Weights of a small mixture-of-experts language model, trained from scratch on English Wikipedia.
Experts: 96 experts in each of 11 layers, 4 picks a token, a sigmoid router.
Below are experts of layer 8 (counted from 0) of a mixture-of-experts language model. Rows are named router (the router's row for the expert), gate (a neuron's input weights, with its number), up (a neuron's input weights, with its number), down (a neuron's output weights, with its number) and show model dimensions 0-255. Each number is 500 + 40 x the weight over its row's rms, rounded and kept within 0 to 999. Numbers have three digits each.
After each expert's rows: a language model's description of what the expert responds to; "comes before" lists some tokens at least twice as common just after its tokens as in all text. This comes from a sample of Wikipedia text that the model never trained on. Tokens count by the router's weight.

# expert 7
router:476517585408457570482469414503550465476526408499514441496516588490520472481411463487522487503586589468417449494543556562434471449517479514542501441448550531539526488564468474465532477415507495526513465484565503501494525450537495499509507528466451459594464538494527457503537511542478489592445498517500489550541536495513475516471538495541412526484458504503502478523519493495496493387550557483485451555523465493547465462518447522510532522457525488500453530495461492542493536521531465420490488523548450544443526541531503490483488491487530429463493508456570453480483385493499559474592502463452557539487462518558513553518538461552442510485510505493513562518548523546515478503482462466524436521559445552533541501480568509557467549438480458523533526524511482444499478526502555
gate4:526498464513467511478561455456511542561503467459492467494550532433608455400448443471494491570502597515489512502429491536474525503501473445550536478523448483519452459483500533546522474443473484550491434467466545472416486536452489481482545490496427507453484528516520540515518472462505542562481455451500540487560532414571484428601505516484516511531470529509536519513554535548463497494463469502509477450497522496467553508519423490501527461482516528360513505558457475492528474477500446535476525529468511581539559523527481534485537501496519433477479541517546481503521507530468562534509477423517521525486421448480546498554477506502513554498544589460476525461526471490515555484524486466471436504610609442498517502557514479510530453424431471502541473507482426447496560510528545
up4:558461503489532496504671540473455526545504555537494482494532482517478461525522465545449482508517465492472506416458478435492462520517525595545548476489505456571524529492506495508450508477498459498523524574520424508501537440475463516464480513537509480610491422491455490508551486447447480503521556522467515461522466482490488454474467471561514472481430584499421493560479488449538520493533577490512432515470540475525472493565516533446519518457492495570457530475445433467484523504518509481508469569501514487487477549450536504443534523434490533437532409492443513479388410529561539456498475519522490567516501590529471549433564451492443519478500508522514539509520510497478474584437523498433493488514477491522488443473455569479464477470546520528475519480488411553546510440519501
down4:440518507572523458551380512487527518468467521485574535452572528524445501565517467539562498486533545495477510556554430433529514506506441486434493532540568460465536476481537528443494444484445541483492498499524526503486506456494454441558478465495472535462528584464518509529490509502450528477524534509553553462440438509485510535491527502576498450514512432463499541432454482484511518520532448512524459436471475540506526488429500462497519472484519514520514426482508444438544566421400449586390438504492489554485436533530434468548540557464564522514491554479507472518503488480549474473498524471435488402578435470420517490541477513468529501512482498482456535488448479535485490515533552397512518451451476528529503480581476490476554461503511471492524524533554555479537517481458461
gate5:522482621457543553479472491522547510460489575506501419454488451487483480521482585514507488488517485452500493557484482516498523511444478518525543408459515521529518429468446501480449561539473532540481498442470436468461519489472541478506497505530483495503511558470442505525542465528522546539502478471494490501472445575559427516433488545501462593485558499507483485471556454478508542448520572475496522549489510513590527493482476487545514492564501476463437531546515503526495504492500512465486492573508535523444532504524561514469503570548407437494436460519593517535602451507538573529454485497499558449490529497445519539473445484420527487494554486394459553544586515574523524539507468466507482544467446552531462522515518513534471480517578528516599470466561521423522449537491461
up5:495541484463459498458476534486525464476468551450514510504515485522577553479467523402516504543542493522443565545434605616531482476574533431471518513450432471494532513503503459436485497541483486534505447483503442495481453459550471512459455475499500535537460551515547450531508484531516487526539521494485533433509498539439494499500556528601536550545503555530533520479518491485465496502502456574427547478515452515505526497469493496442403548483507593547514403442563452525503537504483521552560521547478398489513473547457502561478547404407518409573442519527502543521517475467477503464484517489487474450493461548534517488515484532469501563501566437482380511499492520526532491539469532469521474476493434512464501463548464482525512498555551532495507467435470505548528480490554513
down5:476613516513468491421538553440505511516501504541438529521526550503477484516496479464452521596489474502474447445525529543485461543532507465546522438555503494477580527555501457504486497511491422499427522461452520529457517468493456477522476513434520446461471465514528502525461437502503550472585484520443526520486515509558547520467537535441457499465559441500532515496523527595535573486569502535485526512457476506553489464579564495434460526523454519508515500483559483517516470516505482418537442403520453554515536543469462551533531524471503422467453506468553520502488475478505526514533504544487496578525548572490492542556530561524511535433454516547509513462485507527479435491493530420515539485385491503530493438498576541528559568512551431525471510547521511522521444508631504
What it handles: Infobox field layout
comes before: ":", "-", "\n", " •", " Born", "–"

# expert 8
router:475476542499508501532497497479549533494518428501433471476493526430508483468463531529521510518506501522493556610549524524472447496403497444544569463524482515461509481480508534477493452505443464488469434467552398500565509503511558492480539544542492558455491570508532510492519582541492533497473511556512504472555510447528507515472529489474473580396550491467507473519438543510568505544479554528534488478494481424493510418487479496492553545397464587500513457440558527522503564577474503473518396467529496487483525490499554510473437560447555494538509482485450466462420499529491573431529517510484504513462499443603522522445511469642528550588478506513529535479494527525455506462405476503554493468500488516520503474480479503517510512445508440525572541546543515508479513481474499
gate1:548551501464566600511523458411480477519501528513501481478545524456543511435554532501563493504433553507452545504578493524523518468523439462474480568504525492489482523522431488535489474400475488505483594433583515488508501588528470586496561503452521508459484504465466499566537413538512482584497527511530420529508393569483529557499476484502549487554554480495544547555543459427489536515481521439561475522481527552471479524468497573480503537470474516586578501501466482478518481500486447411478535479431444504497502480474529493501482521506509587520513522495429514517507485502539524495490478496525575498415496409575461462502495508538511484478470467559453508525486429535553519558467504517551508477519449498540563497499443481490450511535434506506545534472508562481453453546519528
up1:489505560489457534485488526505544482482510477502482511540487509447544450506472408450449518517481476545520472471513502493524503452526509530475512511510475424529514469485566470480515510544534495577525503515551524506552464488556474498535458463478514567412578485517479507525500498557534501466444520490455571557531472531508508588479564557516485541461578533483537442540483477533483518379495515539505448455505480552448443486542500457501504472412559540470518466478570440515528490488446521522389530441492513544459528532544485575540482455514539459598467490445532428474491529481488492527451457499589499518495598588507505515501540580493443565437486513524534518415532530475482575429537517541519444490562456467546541511526542474461482536476509430527488470553511487439586537491517493
down1:547470515546529475482520382510522475519432481545537430530500470533503557484495471516547524510446535560500610597523498515575449529478602488509400488476503497539522550489515527472449538508535478491513522484544563498502519500517548509514426490494502472508505449535451470491503437586526509529469539431544500575458502477551527518550483595502507524522429508514438544438509450495485504503497478499546502552498504482522485482472503455458506476501496552428449534517510483468534539548548517421479450448464493515511507537473500588480467440475498508489506483499601438463498528462483440470512488540436453544406508533542478577537551501574506472532485486445476500407512506448479592455487496535496485516488576490516473425508537433489533520535516472446479540550467449583445511535540457
gate2:508541513528478585417417491512497528523464545511469502504445581467488484472536493497501521493539464504562546514539511566537489452498441472488555482487475496553463569505465493503549550508568518493509505525526513504495505517550477476465495533574532545503557457488525527497547466462409488509544546435469487511508483558437538499556500543507435491500439476504541533492490594489569519450556528524529417494476503538481531480563460537491453491501457461548535528519509485550546461506564505461543468535533578482425554497454556564495472463536559524433466511555515560412502427501499525415508474477576556546474509523511497516469437523433532567572555467525554558464434512531533504481474497567504443571542542543470524497450412475449463544551444577467425498508508502469476522490462487
up2:514497525447505559508436540514505498427514516502510441457474461525487516519474469573477516439453468500514518543523438476511479503453496543421513462467494533493516481500485539453501494479542565515550464509534594539507553497544470452548476561493533558457460546466493533509493529441479457487512419509507494512474519579508484513489456543453576506423443564449578489481550509503485504533566555517462439538432579457521512588520493513475460455436447490450519536553561501453501551505537516428566509550539463533565509565417516489524451541529515512518514507472506529477535565492535471554488512431473513489518585507443513485483514524561474530556527482582514469441520471481515528406474471495482526483475534485467523479596565395546510507405534479455466540560522578473518494525446534
down2:600542514502433451538493529516524491541466523502438493549470529485465468467461503454513497531485457496493450543430467515534421502516561538450555484386542558478505484526580450460503422537398491472499474479496504523514519467519511511443493441513554561583425457494531491416496526532447471492450477510462492484481492534538417516482400584445466494546535478460496497495475443488544539545466582500449495489503499526427503500431468502411457523487530449506528503426413488501502420555504464437464445470469491468494493520544493472469550510496522514479512459562430418505434567470520538512518539550530491500531527449555463500541521506487483541550512441523458471459419467437546490547489502528509450537540512530507429479485447506499455507521482512510533535482495519540476419445467531
What it handles: Table numeric cells
comes before: " |", "|", "\n", ";", "–", "  "

# expert 10
router:567503535440490466539501538493493476538499492398470536520527515467510438556496521505611523533530555470528481494490579542533520493467440507425577508466478496498536510544454536551535453473457528439474466507576422552511488465459597518406541447425544487525522533488465491485548493515473506501444469495544504523475492406570545492524480482551421462504517545475477495521491498501461502451505517489515471479483451510495452506522472475589490574520535563485492519493521441589554525458526512524596438472522467475495496519462562481463520471420518437498565510487522499492480415532474449446594496538549450507516537399490529545508500464536578412516535515501513490554497511536469502519506528535529504460460556498564501442549492518513433495537481498505464494516542460491506602442451513
gate2:527497462485558471571578486497446475522478479479499413474492524512528566458515532530421483504579455461485508471428491503521442475501485558511479573543428539481512499452510469488498442534447500501502500467427502435436472455496516493510502503467540478489478514534429462507509480550501494561526483538542476551541460473546475446508511505539510624438483500469493478492541531509540542540515476477508481478457413426484578534480455514465529466493484493521544493527503473486505439504510484531516434512525477559510570520511553538507574563528467552516409482459458568487530516452453351491478534525490489486610488463562479540585502468399558510543546497445541486481510466530486451473444515466515514569594571540495521471481516495487487500471445544521523459539504434520473553488558467
up2:492457454530497485437508528529499467525580488475474495519498538475546479551516550536463434457475523497481520477445466541484524539522437501549478445470512473527439468565508473445495529531542429507455474495451517465489518468505509490473422462540527411480546526528502447462533435506491480512486488458544359423532494483513560509591527492425450571439478498487453573519524480498547526506538445505481498526474515520522543508567458508518542503537476484537514451467498510582453460539435530513489521465527628478530480575374542510457534501493483505484475548595558571543457560513509534495476507505489565500477532535443489466506469504461483508533468540544502455486517559532483508421498490518528512467499518443493431529474456613481459512503480521563551512524565516530521527533536399
down2:485420528463517482548563447491524399582528499562506483563530504446567518547496457486506486538489500483560494564472525561498497531497474465452539515509552586538501458496470501469536570521499494456528555497527517504399470499598474461445412580525449553442472578532517518473477528547457562507546456543500472493498429432578481461546541518494527488422473439548494443481429486499456503539495492504552477507429482528584539489514430436507458480464454527446506481497472521576428469487531557530473485413461486475442516499506533570454534466512482469529516525496550519494512494486532489519487469473444473569462463506576507497506526517491454455484550498503525467457571426490393440493510546563479497523468540500468438527538494559512504536529486497479526479541508569504499520488459532
gate3:505478538493495472513536515481481479541499430485474579440455446462415493504466493543542466521527459503413533553464568494476469424449441479485503511504409497555484519561498553521558512569490518511490604444460493499543514515549514580555509510461493539522568493484546492458482474473533481504416501435519416506478518539528540463516484464497361584523451518536518521461496564461495573543590534437549498474534531582494512534491469491489533565501459498425525507459401499449462464488567486550474509461470503520515435526551541518515460459519480477466466496427502438582489462536516472507499527504466447521515501508474508489451518505447545556484437519520489519482562482543545551526531504428543556563518452475515496442505479477505468493456488452525487456392498483549526513528486508
up3:428567449464567467505476543530512498563558518507531519476530540485496456522446494483480590500532567513554458478557481468516490478559441613528452527452521572451579486430476510469493470472496502478483449505488483486435557504480536459593492461513541511478473526492504411483461499463460493473480470555531557468469555537484471475463560538497584518457574492498483449507476484508487525487473483556476491511508474443449501501473524598447534489488502534494462502463556485480558463455545504461485501506508586565523499489522503481570551500441539462509523500501537527460496541426562527560455467463536488509461483517456539457444471447500522477528526443507478506543502441478565441394465432551410528485476461574543529582522546560545512468543508565464559502504484518430511436541538520
down3:550517481506571499489500482582514553539537454435508422533533491468529519503599511424495561590516561448467550372523486537573521475513513484550486468533580524512503520489520500561489491501577571456462500510565447558425507449545550508492500475484522480465499475515476464493540527479472478519482577513556434539464529523426522484533494505435498498485554500411515477537492497491451575519497454530479536538528458508522508427539467560537436493580482540486496513476552505533446534475522561536446469521478580504443401509441489485509531467508553490505511438493519515429512462494431480515515456532494477467482484552468481464446566519510492505453535470462512504508531521431555542452504489556552481449532540417558497528507547556524494491502428513463533466504547464476552488450580482
What it handles: List and table breaks
comes before: "|", "-", "  ", " \"", " Total", " -"

# expert 62
router:476512571425486522485540500527496509420501439493501486484506521404500434508460448474542426511579576478465405501562552509453497461475472536558550521445533524537523450496523485490515420439467465466440467494489486521495482473516512503536498496449441518504404495495513460513546491592427520588469568540461509537533471460576475496494461523486478467533461476510511500533505569522531536454567559495471507490562452514469536408507518520542494516486525524535486466500411452597498508486574460471456471466502496485441556499567462508461480482479493439447503525450478524485544496528523489479584504422515507510443453504534530613501509381584462523547508494540580557521529487525494455520479513529501500483527399517483544481528485485521504533428504468455493522493548482482497470496530462
gate5:559527500502464513491545447489468513468531494517501498469489475540502464529528473493551466449604453468501429468388555502484534460536516602460514458413629469512561519478529542542487528471518546528503467564496474468459502606457545507496442568499484528471483461511550524545493496477558436489499561464503456503614486543450492479456471506464485485512488473428495481482487481561479559430520514545547522473551546527471609479515459488505525505461558467485507490577535498482440478479521490536459490532550527544516482464480530427487461493492549467474472446495492507478428483526495552458548426552493518517493484465489492498567570417473474499456491511469542529546548525449494526542514537482502509550435459532567479535485467551457557436528476519476452504491421576508536566446494446
up5:448501481478530596556483495488472515517517546493586541489552502510468513469499465510569454502506437497410515525442465486503565588509549510482507468592470460512550508455540498508515530508535485508534562536516491486490494558603536561557523433501514483429433437427457494441519480491551511482482468509464540450428562500477523571515509517551539515448476495450523492473523479535503447482527468443538513524498599517491517467512493483517517456539466544458516519492484538536436574454533469447532442524477549543543587590481515535488462492578475558548445476517505439486524506433491425433470456474533393529492540528498549438425487573479560419510523501443508503494469462465483530477533442507496559465528531515530547535524494521493488511519432584552490488524504544495529536469495536
down5:480390456492567520479556511446522524521489450481547432531532537518464500551496441485487518503528578513470540523565557504491509515522454574435491466489488503532494501609546478463559476461488467491465475461473570503476458469521523465521506487461421568598525514431486429520588484545527527481486458565514483537471435511528534511532501524555431496435539522510490479560534590399482487480497478465453473493503452484532523468549500612493443489492526496505498485519520505489602446433463498470550504510429562517470493569482467488473561491493495508467550503453542499469462493463481517527476537498504505556460511542554539459470498480534435507521618508604507510516463474480476506487550481490501529538469539464529499522469475463472472527500558452502601580550574524495476432479477507
gate6:518497503484554501487463491461508580544476506487543535537456521445632535470520454443559508493515561418517495458478547500503491539488562461511472480450495508498592495467544544488513538537468480520488449529457535495504522466449461455410474527473528506505423492495529491510577483470488465440514563476584554504556590477538508504501429519573551494525590505474547499507491501458533477557479507499595534502517483430531539526543509468477525456436523537471470524565568482515448501549511507443462516504564505453463502493517476540472512528491443539464531488466501463506547536486499483475484547415448493422536555514424509517471503478535422524503463562440480548503518523496498478536448533456528435544548418554426487490552552584509453480421446512487505554528520425504458438491466457
up6:494527489541471476490480492452418560496463471440487459469558520505584471466512557511494469521576513427567469591575545489518456438510562512442475458480483435553489531452437496522457476403494524503526498549556543445439504531459492517507509461510481506484445533626616535486523468455550497477459456446445547484512528528551547516467481460533469517493509503485520535519512542486511515465527512432532511485485507542445467542561571542453508493575497538603449510512462565496516477541524526474415562478516590573485491522501442497539488533512472503483518563470464488519451473509488514432468542498591582479509494545506467508477496513434521528449527562493507479533570515485473522528507515458519482461491486544495441545539482518529443411443443496458442516509473481501459438538488488
down6:521454482504502562453427513500487601503544538478519497512470542448479422436505508499537480530516516439494447524428540507543404499502497459557478512459560496546541520468536517525495481453545466597468508558524453509420464488556490416480472530603443498425564529513476494531487482541381597502505520460526509512447458480509451485487471471547542414480487514468496572519517461467500456484487486571498484580507475510544445496564520512532444487537496503589423541558482506522542549494524524433453519554449460459476488482449472457526524539527526567488521497466484509519576479479543517516556494539461485472484484476573405534542469541473514454548552505516482550494455528534485470545508507495481503470525481552534542441490423450485442490548531540510495485460469533415446541470488494
What it handles: Infobox list markers
comes before: "-", "|", ":", " •", " Born", " Country"

# expert 40
router:516560571515523480539466548481476533498512481496503501522488488539476442528466531531515579469520497545538547563581547516474503476377456472523554453477467488604517465476528514513442461501417471535515466480482521463503519489450546503494561486498456498514495533474512499578488494565496523513495487570513408481490524452524500457505520446550440535448547533499570465466522590529499492508532529422480424474564519453472540402484452514487564510432450554466426530465488463497473498500484521497596518464446459492489503582480522508498435489486528489446548488563517477547520492515482592462511455486451468581527446574516518506520536482488452547479492489503483585548479433592545474514478529444525466500520544490453533477518489515525441530559527489518494575514444560522527528511466603
gate0:535524562502508538477514471545517469486523500470463487499552473431516436537497471579462505431546551438534473541379465469478556426479546479435459436477559517532498508485490522443507479541447507528421439555533496532500490519521536524532419489539525457487487436512512440502496512454470477583580536599472530578507482532518530541506453469521459498516528479421481450488488542470546510470509518508510473540439499484442509502485424537585422535437508427519500489476468400480481467513490532414502435585521475507579542464466502495481444526515497469513409487478454455502481517472463521497450485548431504514544544528479546446536487535517487522476480500491496535513549518489467500439527526514575466506480501532440502484507491606569488504514540510520528502430500598434468488498521437
up0:529497534489499501505477515414514425500550493454536553468519478471526563528572532538549455468517517486553529420627476458483455578389430507462454494461572480477465467534501471473502521453506523542494489446558543501549547452463562569571464476498520494461566535525523484499463483506399407546494546497475463538467490530463491443546557566543501431431477528499461454524516498500506519483513475444447572467470531537498526511505508544483437500394501528541553555499441454521543501568508455489542484547467489511485572572551441467487521444512466454438582491497458457481473496524499501540509571560542531468522474555511515488482538547505493504541496516464424518439582492534504520534517462500546495491503495444520472512483512515470515533597447517511509557436490468516494493497523527
down0:523512513524497539500437489532332465471451499541531554457546451432514431468494515489569532448507468520532496535484530469505512479459463492517537486524438467511529454456509523489596504509503477487489429529524454456531549541535484513528614516529540556553562554505489519513427497501481486483447495535449483543547474497519497500520477519527427423499574527511494482522520459467511548426483494433520513441536414504500477452440519464458572483479460525544418452550518541605477515592460470519497476525508509505541468490473481485476504460481548539487484463492492430561496516512560520504523422471503532502525514455567492483494470572464532440481486578528496444532488477492588479501492522456548511430459520491509526572466464450387480459534506455543560500503527574556480477458485479
gate1:490509505457516528460395582462511458504495539458575510513524461521508463530525476524557433448585541554479495532462473488454574449519471510536496510518574509553521483452503543448437482499540498531524482461549503370478481495389469507561555477460465469436484522456499486467496486520531574532411441476516478479539529509457519486547464496535508457424531436517501455457496457490483434464538574483480491497560483438519500489529425456521481507524442526502548563541507493513508413519404514540452507425500474459483518400468527460514524514471474503496470427502484543485510488579459541453441425462549446496518458476419492516493477468528514548508481453535457562468539412524500453547420497467469453549481492517576480482493514460523480504513440546525481505528516525492522531533494460
up1:503552603494507512475434527599563533525531531538513523528478523563523494549618516516425492460528560502477457457506437492588529512534472451498555562537459529547497533478519510450472539485538523550487481489537482441478531526474477554476540576440496515453574503477513561393537494487480498466522517502515530540492468482519537529560557567465488535468492544510507458528478441494546498529523517411506437534438501479510547489452464524458488516513506461493483486515484553539476514470516489557589452482478481478471476575431520545512432479459571538513538390509513479467537485451543536471507571487479578449523520522491560465498508444576439493475547469536495527531510477520541490501410600461531537457436488470512509517410459489507569434537514533552509480457495476541507507541503512
down1:503446638510457486510472557474437587545548373521550504502499520531423512508459513507533519527479523532512542567540513470518508536502474559514512574476557427498539515498524483525562500507472502397501535440511521450462528522492443527483458557536424587509512520496502458498458521519548486465466529485454477524590509441459479489485524520513497526486478526492534507483480567460502481532469418470491468422515522555476537491416482538444493458422466530429446453523380495530485432491465470557534523465540453534524469520540503502540485524507476543479472541561497521485506534499532607472463492516535444492478503561545521538588488501541499477495542482545501512556579503577487469509509587497513538535535512477412501461498478509483517550496477519544546533484451487460575523495460538
What it handles: Section heading markers
comes before: "=", "\n", "\n\n", "See", "History", "Career"

# expert 43
router:550479534440451466625585543474470490535530512442468512453484525385519465483494507529525529566582545568546517449536643550462472468458488413449532506427523477511505474502495455469503435496454523453445535514474398490456467442462494504532532500499457489464502518506481467516544550554483480572460435570481487531543481449546515496477505495438448520459495523464514516501511530484522460549507558460506511493527491463463477465507438504490451549434406568488485494491497453454517522511560490428530433498488553519448542525515503457502550474433560498457526535410498473449425432531504538486484487529517511523494504450479549533481475513504489509528525480456550473418478451480486505445450526502613457520452545529477539431509484491524519509467503550487548529535526544461483515504489516
gate0:468562534540441447437519557370464502509489551512556554505537464450462465405483461483490474501532449452469540461490547597480488553488551475537527528477559555503497461444450500483455520538478391482466534540436500549502491464498550454459526508531488571480500558459464493454513480566505518592501473531521489439473511517519481424521544543458491427442498506549500491439513449491480523490485525489531485564522506545529464548467544504519499532519468513523447402524439518543528496465479434434566426495486470498463535504544529524515495417556508483557475560518491482478505545406451512523483489503463486465417576497484543476499462572538467445510536439462537534491569510508506560494501479521539469547514444437479511495578479473519448453476482473528493533574496551504527523540550477
up0:494489453495466490522577488529512434581514532469482500505549563485438424548474523491453564485459543481487428483457448518434454511486595558501516548483495539497485504475484566457495485483512529411546593517489533482514487503491436454547539468533500507507580528497467466579534550511468569469446502503550489474515443454526528497575474469457469482516482507471491569492434506453518566486478543515545464567566516473436514501614527581556491438421445492522545463421480439491441490445478459533435509453505535529472456516591545556494477476508456500537449549518561511564453474526479481402454519555507454525541457488440525517419494482539528529473532522467534445490471497503459512490492509460405490452508457501494532548490525524525566462454530479474491490485462487521506498467529536
down0:477496528490555557480465520459499465475477482464523487489584462579472505472484499540490541513500427455461531496493501472479519490539534557501435532439525520536492536426474579527519519497581517466525490545484552636466591545490505549507520512555458616513492539555490449452430455427533579531469527507534495483515515483500473496580565513526423575493487514454585514503476456500565545524439427498556409457512459551536454536529468479519512498464514511467514431486517427536543516462442473500492462456488450474467505445479515468445489538528486483517453463511519506505565517469499439566496452541445527523507537478519498455490500490519558512437486481464529500432517559491473523453512520567528465508476472530457510560493542594516498497472442521506577474492415438524460540558551509
gate1:461489370443513561508528492510401471498454536496484502523574523487478475494525453528583509485475476460497550496442486502484507525427513555509514434538557547602433442454497471483461472489491469525512475460538461507463496462513530552503420495407505513455507516454474503504494505544555490502436484527412573405449492504454536514470480532531444458459527496524496495451460506518526495442512494541495549488446530533420519506458514539510441450510497522514468514514467406533542455515520607443426504396495469535429499500483526549616451452446460443479534517498462501470504447425552545504470516510544452500557503558532492541495486492537492520479551526533488499510559463551456510492490478481488540525505460484432493435530537461540544561498460478469545489484454533493446497453573525
up1:462527439507483486483552489471485463502474523427493491496425608492531541475568493491566440475501490530496512510504563463485528498508518540464476539490492471520532515464471571474511468459512473552521569508512493504496495450459544491391401460521489478444495447493578503494473474487512474551529486549466482422490520553487512484472595437519562409473501568502467472469510486566441423501494522470524550529531597505437478508454509392493508530449560493555522462561506473495470467502531535510464479455472482493487482547590518527514502497496448404437490493474472441474576491524468503476536559470514501567491450474529446613495577509523443480514445482519510485509574502551466505461528471502443483462480492506480502538529488473553477506495451496504436587449476511491626560463469490
down1:495524463444412545504589518410603520433503539484542502470421422500458471514498428529436414508450480546499455547537486472426500439442523489423578464548494477562470529436509476547459560547494518473522500484513534454530490477512534465501466510561498485484574502555499490481470472511523540525536448502502475506499546448483552489558484513475516508523477460588542494473459474498498493431553446503479451452493470494590546484526510487491523488486521454453551481535594511518433516406542564508526591504512438491476536473522532495446557483502486428480487552556513561485499516515543511537567524492534524485389538447527453504520491402529493552519452549522524475458504556522504532539481488474507446484504514531454480526473445570509546582470447482553531497479508480503487556489518500
What it handles: Numbers in tables
comes before: " |", "|", "–", ":", " /", "″"

# expert 45
router:464440546470470499535526523491527566535505482510460477536490525453442442517465518548541574538560469458528486534531546522478520503455446494465543469519540522493514435556541527526517518518458518361490428464469425463527462567448520502483495531484520507438449548536482532568495556503487501516492528558504481483514498477635529526549489524467448513427465480481498431536516493558533571520511515430552553472442472485493518431525495498507541506457467543436495487462550497479537581551541518479535470433422501477459496492495540483534472530454581518469495485439458518455399441431529527481504492478452513569476532461503519531435498471569503519528469540545539533521528543538440434471395478585573505473525477477532495477467490565523452540467477496466514524516449449519539512430525501
gate0:517635519527514478524381512522537488444510495550531514504518517433557507504448514547504448486460523476472522535599496504520508554472466478521461510561555434491504420441466459534509540414547524454462515510431443471526460553450528496459502520505495461558391514452512472444454469482529481511565496438503430506489484515526488505543455430561451457522463508491529544514454470476557463471550457510542531487489475497510490458542476412462506530459450465599489518473460504525445520442478490532501515488433438419481517453464498515493464441506487511539522488544568531489474499503435494479466525472467509514527498431566518557470460573513544483528427447512488563482552493473477375561507509554569485480522583486475477462467504534475530553495491488494498523473505473520483415447494488
up0:568496530572515458494487548570470500479469508509491531518478560465527476553508460533527479519513479523482473563552437492482448498432522500528498442478515498481473427501571472482475463397530516554461521553511473492506470462485573553482479526602529571501538505464480469453409467521564521570476500493506582497501419576483423464473526495463532515477500531507579582458511498524500473562568526537497534504502443527504482601491519474571482520472488541507478486499604419486480474510565553525496472515487505439451531478440499538539530490539540580482487463463543536472555488532468557477519512555476533450490515455510482500526545547445476452528476573509534488507498524522478494515536468481541444481567508457461487477536557507488526621441528415484525469417520436536423472497456472
down0:479493534600509498525472466378524564544535514500524505493528545476474398523537424521390507510454484514566517505449542546542488521453537600498465482485538516419478476511590451452522474496528492494480490472507471476472535478403485466565419481460484474508464447552466500550489547523475524504503488497546488471482479551515522503466501506476454544530545477456503480521498525511556513491493493522482479459502506486474535523568573520506557592496541494599507469491484534446576469591455533493524567518484447536509481573404450495442497529486449491525477505492469453518526513600490589551522457443547524471455508577487465454518477569521469483489413489504464524521486492513483483454512478589467481490517549505519466482529593520561594480515511469523517526480476508498482523487427515
gate1:539492554477458495428545497552493494494518486569520484528477445428475511454450463513446431535499417494479480509578559567502459536458460554486436566472520550555513506516438594525432515460435482580483496473453488488424492523520517480559473503496469509528468529489513495541516465556496506522537514471507500533551472576588486474417521503524508494463456491476516443494486566556469481452537461447474543564512543591492533519492513474449449497457550462476541509595487484489503511454543531511526496494468444538496424505480510540511540536495482544512529466575446439480451544487539400454568555475489510535499422540560528522554510423497486508508424501510493462497492443494530497465531482470491458516519438434448452481572534564569527572521482555540481485503415494501444481534549504
up1:526535439509453512479554493578517574528483497433528480490500556477432463542443527527581514567459546468563463475490537559470545559514524481483489552445532455506531487493553535535501471516484429523526560533493523447518454551528527517499441516473455511517506450512445561522513508508459528480513557532601514517495562457511536503554526543558503497544470504541517504483590406553494510491458455548476481536520537482449503503501474485507528501489463471530495508478520445530466467559490473601514555463522504527520475520498534434413508485405521510541495463484474483515562483511413393560517546502518505508483505599514429511427566436470510486450521472422504527475487521520489532398432563476463484502520547493563580476407578484540469533522478540511440487488507495450487550486493527
down1:389483503552486497500450469566472502460494588527530508465425559497531507460490536549544495534473428497483526477456497479501477562512495444464478463503451507534470533445531525491522574492474559539497501487483569515472478460397576509511523489546486580486526498549545567519480436455477484462555458500563475468503559523549485531490424602525523484495487490463492501516543459556498426504461528505527528473542576464479488461520531530470513463481407498454535450474485485440394417526513436562398567525512519512499455445531494483589504516498470510515576493497514568478484531506473544489526484469510478488521516459523568490503484474537624482450499502553527520487460574501473461535514460498503542524508521442546574532482504483522458490499587446497540484459484465439551480479569548
What it handles: Numbers in tables
comes before: " |", ".", "|", "–", ";", "°"